{
  "num_hidden_layers": 11,
  "d_expert": 32,
  "balance_loss": 0.00631,
  "vocab_size": 4096
}
Below are experts of layer 8 (counted from 0) of a mixture-of-experts language model. Rows are named router (the router's row for the expert) and show model dimensions 0-127. Each number is 128 + 24 x the weight over its row's rms, rounded and kept within 0 to 255. Numbers have three digits each.
After each expert's rows: a language model's description of what the expert responds to. This comes from a sample of Wikipedia text that the model never trained on.

# expert 12
router:097111190115143136095157144123128140162168168107148146168139096166106110136164143106159132162123161113157135132119111134125141118175139123137117083138169115111118152135120135135129118156092105062081071101108101139114122133152126145120126130134119150078123114121144157119147115142172126143138161154158122146144162130141125133106111149117117087106126095151149120121072119119091116118084
What it handles: Place-name endings. Final pieces and whole words of place names, mainly English-speaking cities and counties, e.g. Rochester, Georgetown, York, -ville, -shire.

# expert 62
router:138114121095087122132138146131128108115146161161148101151101099113183149123100165121104158081143077120099114116132105154119155090131140152106155143098086114134088129144098117134168091132160124101152098140121104124157171120121164113157115142110105120118129148161123058134102113152146094141166141164108135111129103148111116135127103101132153145144167100125130123170157158101143139112146
What it handles: Prepositions after verbs. Prepositions following verbs, participles or nouns, such as of, with, by, to, during, against, including, as in "represented by", "loyal to".

# expert 28
router:095136120085126109131121173130142091128117149134128120119091126154106150135158161129092126112121186162142137155124125126118080115166126132116127185130108067158125098062156148101153120145127054140131097110118128182140167159113137113106146075130153140114130152096131114116119132116127159157121168144124137125157157081151138166122129126123144124111132120154145118117127121097141116117119
What it handles: Of, the, all. Function words of, the, in, all and among in running prose and sports-season text, plus name pieces like Aleks-and-ar.

# expert 32
router:140135117155149107144141134117142111134194110114120120105103136115120105145143130125120130096169078160121124108130056125144166127117126129143106172103144120103076104134150088124149105134141158186153126083101133132125119122111125155152144139147131167163150143130140153080131127121165128153135085123088113114151147149144129166111148103168101119157157138150152140141146134185138105155099
What it handles: Word-start pieces in statistics. Word-opening fragments such as Me(an), hous(ing), along, qual, repl, often in census demographics and climate tables.

# expert 61
router:158103119132134096113112146171144151127107076115151112152115122092117108113110135153169129130117112163131139138106154124097157123128141168130140144131101099137095096157133114105127161135136169098099111139121133144104126177171120137109086088102157124076140118122150087135161156118138075123133104117093135088144121144119094154112120116124135148118161101182110119104132123060091139098132
What it handles: Clause-ending commas. Commas after introductory phrases and before relative or subordinate clauses, such as In 2006, ... and which, where, while, However.

# expert 3
router:147124135156108186127137122151140128195110100133080123142125143133131139138115152083098204111118097101085113165117164178110137148106137146099108141097149102108141137139117122153134107140165110146111103149150129120144131152165127112117112086132155090120086184088139146108146137132121128108128141117105149107155079107149133101139123110109118126149114076140118123174115130117141119135113
What it handles: Copula and linking verbs. Verbs like is, was, been, has, became right after a subject, often defining it, plus as and for before descriptions.

# expert 15
router:126138147153145124134164133086104123148133106125127141115119146112144130120180112095127135164144128141152141148103182069126115155139140112115105171103176132105144101146153117132116095169176118136123115092174175181168150132144146143138129106104069119129099129151140157114152153142144086119132145097107083112129130119122137079110159121095143132142107159118152132151142113127142154101160
What it handles: Career action verbs. Verb stems in career or sports narratives after he or was, such as debut(ed), mov(ing), returned, went, compet, enl(isted).

# expert 43
router:129163155151172166144139123143130133130131115152146132132081153100125160116158137156125150136142120128120135080107152144127099154097126179152127089146142144108128086116171097083108081139125145118126152094148122141181114146087128119119137102143072129158119106163075117129115122133126161129095129131094155130113155146150120100118163146148100148124123156096162175161149121162139115166136
What it handles: Numbers and units in infoboxes. Digits, decimal points, signs and unit pieces in tables and infoboxes, such as heights 1.78 m, sq mi, +48.7, ISBN.

# expert 30
router:153161075151090147153134140092149132118166120116128142105152108171154108160145114126137150112168112128137091095122122134080153139117102125134142086126138159145129105097087087093127170143107169169114168137131125110135089164120123110165122188163141144132117103121110129135107112137130131106120125104130177119113146159128125121158098067165110136102121106150112143100148122153129098127153
What it handles: Word-initial pieces in descriptions. First pieces of words after the or a table pipe, especially in species descriptions, e.g. e-ye, e-ver, bro-wn, Ed, Gre.

# expert 47
router:112120127138095148122135116116104143113107110144170116151144135140160105092099159157078156069137156152120136097143132136111134101133134122158114126173124150173103132115117106139143107127128115131155139115154129140196142092070109123116092163101124158144142143166141155163150105100134139125101136175126122089133112132132127117142105131134142124156155187112093089099161108144112082092137
What it handles: Academic titles and adjectives. Function words and adjective endings inside book titles, citations and degree or institute names, such as -ical, -ological, political, of, the.

# expert 55
router:126073111142111119116151082089102124187143172145181143115140116096159120156109091120117120144094116161094136142136105120096083137106162118116154121160139127122124152114148117103111135136146171110143135087136140093128097134083134140176123164128181122156149087103133153111143147170123120169097132125104145129102100155146163136173114104104123132137109122132105118111105132107113138153139
What it handles: Vowel-consonant word fragments. Short internal syllables like ar, or, al, er, ie inside ordinary words, such as ach-ie-ved, re-or-ganisation, al-so, ass-a-ult.

# expert 2
router:117134107107083162170118117099154130092164092088127123157111120117104134102104113149110139123147141117130140173136113130171094150127126145134166119093127136152106102115141162144125126129144157134163137152099117097102130164092113128096166134157106102117147126098093090074092125151160126127149099176117118080142105145129122141140137165105158138153088103092142112177162127104119140130154
What it handles: Brackets and table separators. Opening parentheses, brackets, pipes, line breaks and math symbols in tables, election results, lists and LaTeX, such as (1967), | 38,616, ^{.

# expert 53
router:120150129127082096117178155132105129107135110117097130121149136099173155133105147105119117164142110135097129127104120130121163138150162164108122146112127125102104114126134124142135092122178146124148116130176158117141117117164144116152112101095117119118110143124132110161157164124105124133179093135123090089159090117112126144118150124127110083175138156160112111184144190074166102146117
What it handles: Verbs and verb endings. Main verbs and their inflection endings in prose, often after a subject or to, such as has, had, used, wrote, -ed, -ing, -s.

# expert 1
router:120117137165114128140168123108148138105117153112139125120093138175149114147131129138111113165118122136145150131133128114098099115111132070169165136121152188093158099102167095134140109139133151092174134108110137171093133107118103127091146103086137125147139080125128144159206143117130127182126137119145103152131128130129147154155111101123132103096126167160115159139123127128124087133168
What it handles: Short English word stems. Word-initial or mid-word syllables forming common nouns and compounds, often in music, film and sports text, such as hold(ers), run, ack, old.

# expert 26
router:143114192122147160108150176140169139146160133084111132128111164124095138099110133182170148133097168143164126141101163114137124097159137118155146063136081124118131150131104120168136123130145104144138129126115100138098118115133097158120145101147171110148111099134120157148179141116103104134128140118160092137086158116156138128132095094141117122139110129131134079159134124131105093113141
What it handles: Institution and venue names. Final words of proper names for institutions, venues and organizations, such as University, College, Stadium, Coliseum, Park, Court, Club.

# expert 48
router:121102104086125137102172152097120148176126142155106136116155123131123127151164118134145161092103156142133136134151134135124130157131145096092080101119158090091113112097128121098177141122077127103141103144106084105127118117137109164107124087127143170099095116124097119148077147131160132125109134159080112141121156122136164141114155152114102082108128134175121118130102126142133164129082
What it handles: South Asian name syllables. Vowel and syllable pieces inside Indian and other South or Southeast Asian names, e.g. Rajjo, Kantharia, Sindhuja, Narang.

# expert 36
router:101127135172128138106161107103113100092136103170121150113127094102149107168141123131155095149114139146163139096100115075114116100159128111108132164150159125154135132149169097116136095117145158163127063145184150111148111141144128119152107162142139130142115104113159121160170115119124143131146134173141080141159099101166112137123145104116097154138144163138125105109127108129110138163085
What it handles: Mid-word Latinate stems. Middle pieces of Latinate abstract words following prefixes like con-, acc-, reg-, e.g. disag-re-ements, im-it-ating, cor-rel-ated.

# expert 21
router:104136142158127072135132109095104101147129080127111136141139143120126103140162140098115141131116140132121127100188102106132130121094086140125135098148148121079191080130150111115135155086125122080148163084102110137095111127116150133116157140140096123145122142130128147147162102094125152091144172133148138155114166122128131161104102130115133142106174147097111150085171105121148123147098
What it handles: Word-initial st/sp/m pieces. Word-starting fragments like st, sp, m, wh, often inside compounds or names, such as hand-m-ade, live-st-reamed, St-ylus.

# expert 27
router:112110117142107134085146161094152111151079138112126152094117111135125151105104142139171130108103160098157165175125116128166139169134158153166124165134092123085180132111133132166108111110166140094154145162165156145126119109104135144141134111137139168129146110155149124160154141112149164112145094092155133167124124102138102128111107084139095145115148158103157152090097120134112134144126
What it handles: Headings and table data. Section heading words before ==, such as Schedule, Personal life, Release history; also table dividers, digits and column labels like Apps, Votes.

# expert 46
router:119112132114165100154125100102118131114128137165153137120151127097104145103101170100144136121120164123125134174114157161114100134137089138096126146120143107146163074134181117087105148105140143127115105081132102138107132138117164119082151141165134146110109150132148137135093079156073122141124101178140121116105150100115124150118128155103146146092174107136144136151098143094105156146090
What it handles: Single-letter word pieces. Short pieces inside or starting words, often one letter, such as in-a-ugurated, s-quadron, for-t, Ant-io-ch, s, so, co.

# expert 19
router:126149172175142130089161149159144145106110120110129123141123110112117138097090090109147150109130074146157173142095134101142165071148142134134130148124088137172155130106102092117130146116169164105153132146120107157096141134176092142106120082140137122104166113128159128127162169129095113120116109134154113150122148116105129135119121121123124098115141172133144148140110170079107086123137
What it handles: Head nouns after determiners. Nouns or final word pieces ending a noun phrase before comma, period or of, such as film, series, article, species.

# expert 4
router:149130155125121124085160144148115142125135176143127121134160100124104109133176136106158100136117140141140149139133099116074138112154131088095126102141138099134110109121147148138155143138088083087107099172081142138117164083128127122135069129115134144103156115115123127153098122146141102114112091112146174118149109097126144137075092124079153125081104124116163106132112147153110130144086
What it handles: Given-name completions. Common first names and the word pieces that finish them in lists and tables of people, such as John, Christop-her, Pat-rick, Matte-o.

# expert 6
router:136118132121131097116129152088095134112105131133122111135109120149114143139153092108127112092160118096134102134161107112117098137099120105097152137151192144134133121114092130155184160094071066089111084125146135097108130137149110121147151108136160112072135119113112101088111108102154153105147149089119072158118100123119131122102171119116161129145127124145118120121142101160160141131108
What it handles: Slavic/Turkic name fragments. Word pieces inside Slavic, Turkic and Central European names (Bashkir, Khazars, Budapest, Ljubo), plus table-cell pipes.

# expert 7
router:134116116150146124138126096124120182099120158084184130152142137132098125131113116137156089158081132156116116132097090113121123121151180095106105122119138107111098169111131090103114101116138105117146122176145114118101088145089137133116123102177136142113114094105147138151161101110110122145113122166115162158130109142149165120104176134141134130112098109132104098165077131113137106117075
What it handles: Law and government words. Word starts and pieces in legal, court and civic contexts, such as law(suit), counc(ilmen), may(or), cl(erk), Court.

# expert 5
router:160094161147155132108079146108160119153142134144134123124101147103153077102127144125155125095150069107157157108151097124148165123095189103130136118114084172100141155114138142143142093134104100121124144158153165134118112093123137131176146122127139093143164147121118117129125139164127133095149123094088111139168108122128102125166145134114078155112120093079128118150153118128143118112147
What it handles: Infobox field punctuation. Colons, dashes, pipes and line breaks ending or following field labels in infobox-style lists, such as Leader:, Born, Directed by:, Genus.

# expert 11
router:113135206101124138092136160088118105117124106116119137143141120121118113151150147104138122163102189129174123140126100113113135137177139109112140107138176104115139128153145153157146119127093076078090103134090115126120134149118128106147121141144141154103109134140128133140125119119153127126124175110135133115175104113143094119094104127113137090110074150161136062118112149127138132100081
What it handles: Surname endings. Final word pieces of personal surnames and foreign place names in name lists and tables, such as -ov, -son, -berg, -ić, -ski.

# expert 31
router:124111154113123066118102087132096130136130133112116131139124095155101087164110124102130162144154132127121114140166104137095126132097107086140162168162156114137126159095124069138111123116068088069109132114081082141126090133109122100120138126087135116150148121111093111180152132114130113145146118119159141121133122109144102112097160127122120075171109152124125156123117128123124106117118
What it handles: Mid-word consonant pieces. Inner fragments of names and words plus the invisible mark after coordinates, such as Westerh-ol-m, b-art-ender, H-ip Hop, p-sych-ology.

# expert 8
router:081117132109139079132133092118141160166104140134142106104149129135112115168151118156080108142112130117146124121135112085135184174136106111179143110105139119106142095158102143115118160101105091156156167094103137118130153117099155125109111142110137148149129149109108127115129107089100121113117129140118098139119170122097140173157097137153094104090164084096121152132148116141185123117140
What it handles: Name-initial consonant pieces. Single capital or lowercase consonant pieces, often L, M, l, cl, bl, that begin a proper name or word chunk, such as Sri Lanka, Gaslamp, Mondal.

# expert 23
router:114123133156126131086208111136119149078097128137142135125141149103157102160104116118157126160132122119149152131123095145147146125141154163120119144158105164132181110133100095124133102157172163134142111145135130164103137126171151125114142089137095132116130100155127110145195160108084125133123115133198122143075152119106109139120119127123149095120137162119144136142118146125135081144116
What it handles: Plural noun endings. Plural suffixes and abstract-noun endings completing common nouns in prose, such as -s, -ers, -ations, -ities, plus whole words like government, species.

# expert 38
router:113108130116169150169128104119165094148135123123145156103147117137096115113130097108139135141117104120074092139111136110071108124144146115115154171179145134111125140133101129093154118154135127160193124098170177152173111151095121148133095159156105097107113110123142135130163142128112128125109149146135100122115100130169103152124188147173102166139111121103146140104147100139132149123132
What it handles: Latinate prefix pieces. Word-initial Latinate prefix fragments that a longer word continues, such as int, ext, cont, ab, Reg, ref, in "Intellectual", "abolishing", "intention".

# expert 35
router:118140088191108119176122111133120112109111090079117164122159147154123084176165128125124094129116148137117111095133148153133093120085122150139087151130117149101137118137126103150122127117127154136184138110107073082128148145130122081119128106144146163137120148136161104095119123112141111123143108151144154156080160139112138068158142132154078118139119098143104134124126134125131160123110
What it handles: Word-initial lowercase fragments. Short opening pieces of lowercase words split by the tokenizer, often after the or a, such as cent-re, ra-pidly, b-, t-, dec-.

# expert 25
router:110078088139129109146124133126107109142173141130138163121132098166111129138110092121127107130135085137048143097137123121100085137152115119115150091136181092136147123115110128123114116088066126125135150105110101112115130180148084160161129116123132121101134152146097137146110165149133151160146128085149139138126133147101154184159147113153123150145128106155144131115081131154103130131121
What it handles: Proper name syllables. Syllables inside personal and place names, often the second piece after a capital, such as S-am-uel, Al-g-arve, U-g-anda, Sy-d-ney.

# expert 22
router:127125102142153088140132132112112093139146101157095151144149144095130135169118104122124154086153145108100089153123162139118167114098137078109107179153132133128122157124094081116137118083119159126093099076171140091150121130125133117079168157150127134119125118143118116126100121130114127170132100127114130106100152093154156140136187126171102123147111112130164146164132093143117155137130
What it handles: Mid-word p and prefixes. Word-opening pieces like comp, exp, prom, re, pro, and inner p in words such as op-p-osite, o-p-inion, cre-p-uscular.

# expert 60
router:118104157092134118147130131123124130130141131124170110119139095083154174092085110155087147126135105153144160103128137055142146122142140149102127171105112126180079126154104133102149147151145126117132135117083063130164121156148094144110140141165112088128136129128141120140117119128135125100169138146146095162135121149157144114115163105113159144112116091170105143135146146092105141094141
What it handles: Sentence ends and time phrases. Sentence-final periods, paragraph breaks and heading closers, plus temporal words like in, during, until, after before dates.

# expert 42
router:170157148173088127105144149100103136151094085121132127107134130117115114124107123137157114159153122133132168131110137156099131128113114082101101088139100156101116157120127128168117095113133159182144130166133135155125172090097099089172146096128139166149131150108080147118162146135109133157099103113115117125127124144094131155155091127132093121134093160115183125135169123133097113121116
What it handles: Role suffixes and ranges. Agent-noun endings and occupation words (medalist, producer, footballer, politician), plus dashes and years in score or year ranges.

# expert 63
router:100123138109177098144091174099125106129123129136127164117150150131134130173182101074160105128110178135107133130159104100134070140147150102109124150165155114114094128159125157140124142139081118111090084166103137111123137146122099130138121142110156150094136137104115140157108136078145126145125138103112132103112142154146127153119132117116135115102084148172117073125121150130135178119143
What it handles: Foreign name syllables. Inner syllables and letters of Spanish, Portuguese, Slavic and Hungarian names, such as j in Araujo and Rojas, Dav, Anton, Lu.

# expert 45
router:202063138142104106118093169143118118117133144165131098138114127157146116114108133135167115122132122121110101129115137127130151147144137152177154111127126126073146098140132136149119136106137110099152136163102174151131138149165091110113104119139123152102147100154167094165123103109133117133119128113104093119104100117148126135113108171088154148174110113124051108148147105136092141136131
What it handles: List separators. Commas, semicolons, and, including and closing-bracket commas that separate items in lists or clauses, such as New York, Pennsylvania.

# expert 59
router:100133096099134160122109109138165130106154154146077134081098133132170142128140133138129148137092112102082149156125099117111088097118149149099149114148118134122094100098089116127128114093132101129144123114123141093123117159099128164110091119157153065105132120116116081124097155113132139148090117105078153137164076154100097143152163121101127113158125110157121137105142121123163113125105
What it handles: To, modals and initial U/I/O. Infinitive to, modals would and could, under, plus capital U, I, O starting foreign names or words, such as Uzbek, Uridil.

# expert 56
router:098098113135083134167146105128141114132138129125158108094089131151115131169138106082211127114120109164123152142130113107111072111136152101080142117142176147123143141117136145092113155137150128114136159127121090120127112126093123134144119124133166087143125158123140154116128170123142144144142092123129178088110106109154177120143153136105135172144138124134154142120090151150145182140149
What it handles: Syllable-start word fragments. First syllable pieces of longer words or names, such as con, sub, bar, comm, Pat, Son, as in subsidiary, barred, Sonja.

# expert 24
router:089115114109113127130108135081159140129122095143165118128142086174115106110143136088124122112146140103106180142123121100069086100143125088122120132126067125103135128088133142146116119147120107150162123156098124176114121120144127110142149126184156170108160163142112106141139125120136152135123172132164169126147115101124158142118098141150132131077148166162121153122140082138126107101116
What it handles: Titles and 'of'. The word of after offices and noble titles (Speaker of, Duke of), and title words like Minister, President, Chief.

# expert 37
router:165117107131116106160107126176152153119167092161143119138113111093131136098105123138123156175106061138088129144092146129123158117121131169095127172103156110168131115138133116062164166157141145077121113154094126122128125151164086117126126091119144100134123112130132099123121103101133106098159090123150096103136104148140110113101125136089145121133131106102084113130137136089130123115118
What it handles: Clause-linking punctuation. Commas, quotes, that, and conjunctions like when, because, but where a clause or quoted speech begins, especially reported speech in narratives.

# expert 9
router:099127114112132080091157134096118145124145114134092130151128155142133122179129128119159123118144138142187116138127149154141147090106134133113141143149136163117177112161177098141141078146144154131112084140096121135126163121109157097109111119176099162136126109138123112159163119171102113150136161197145109110140149125118144153149123123142152094115142145105163133146140181114127077120129
What it handles: Mid-word suffix pieces. Inner or final pieces of common English words, such as it in competitively, ence in influence, ation, ure, ness; also of.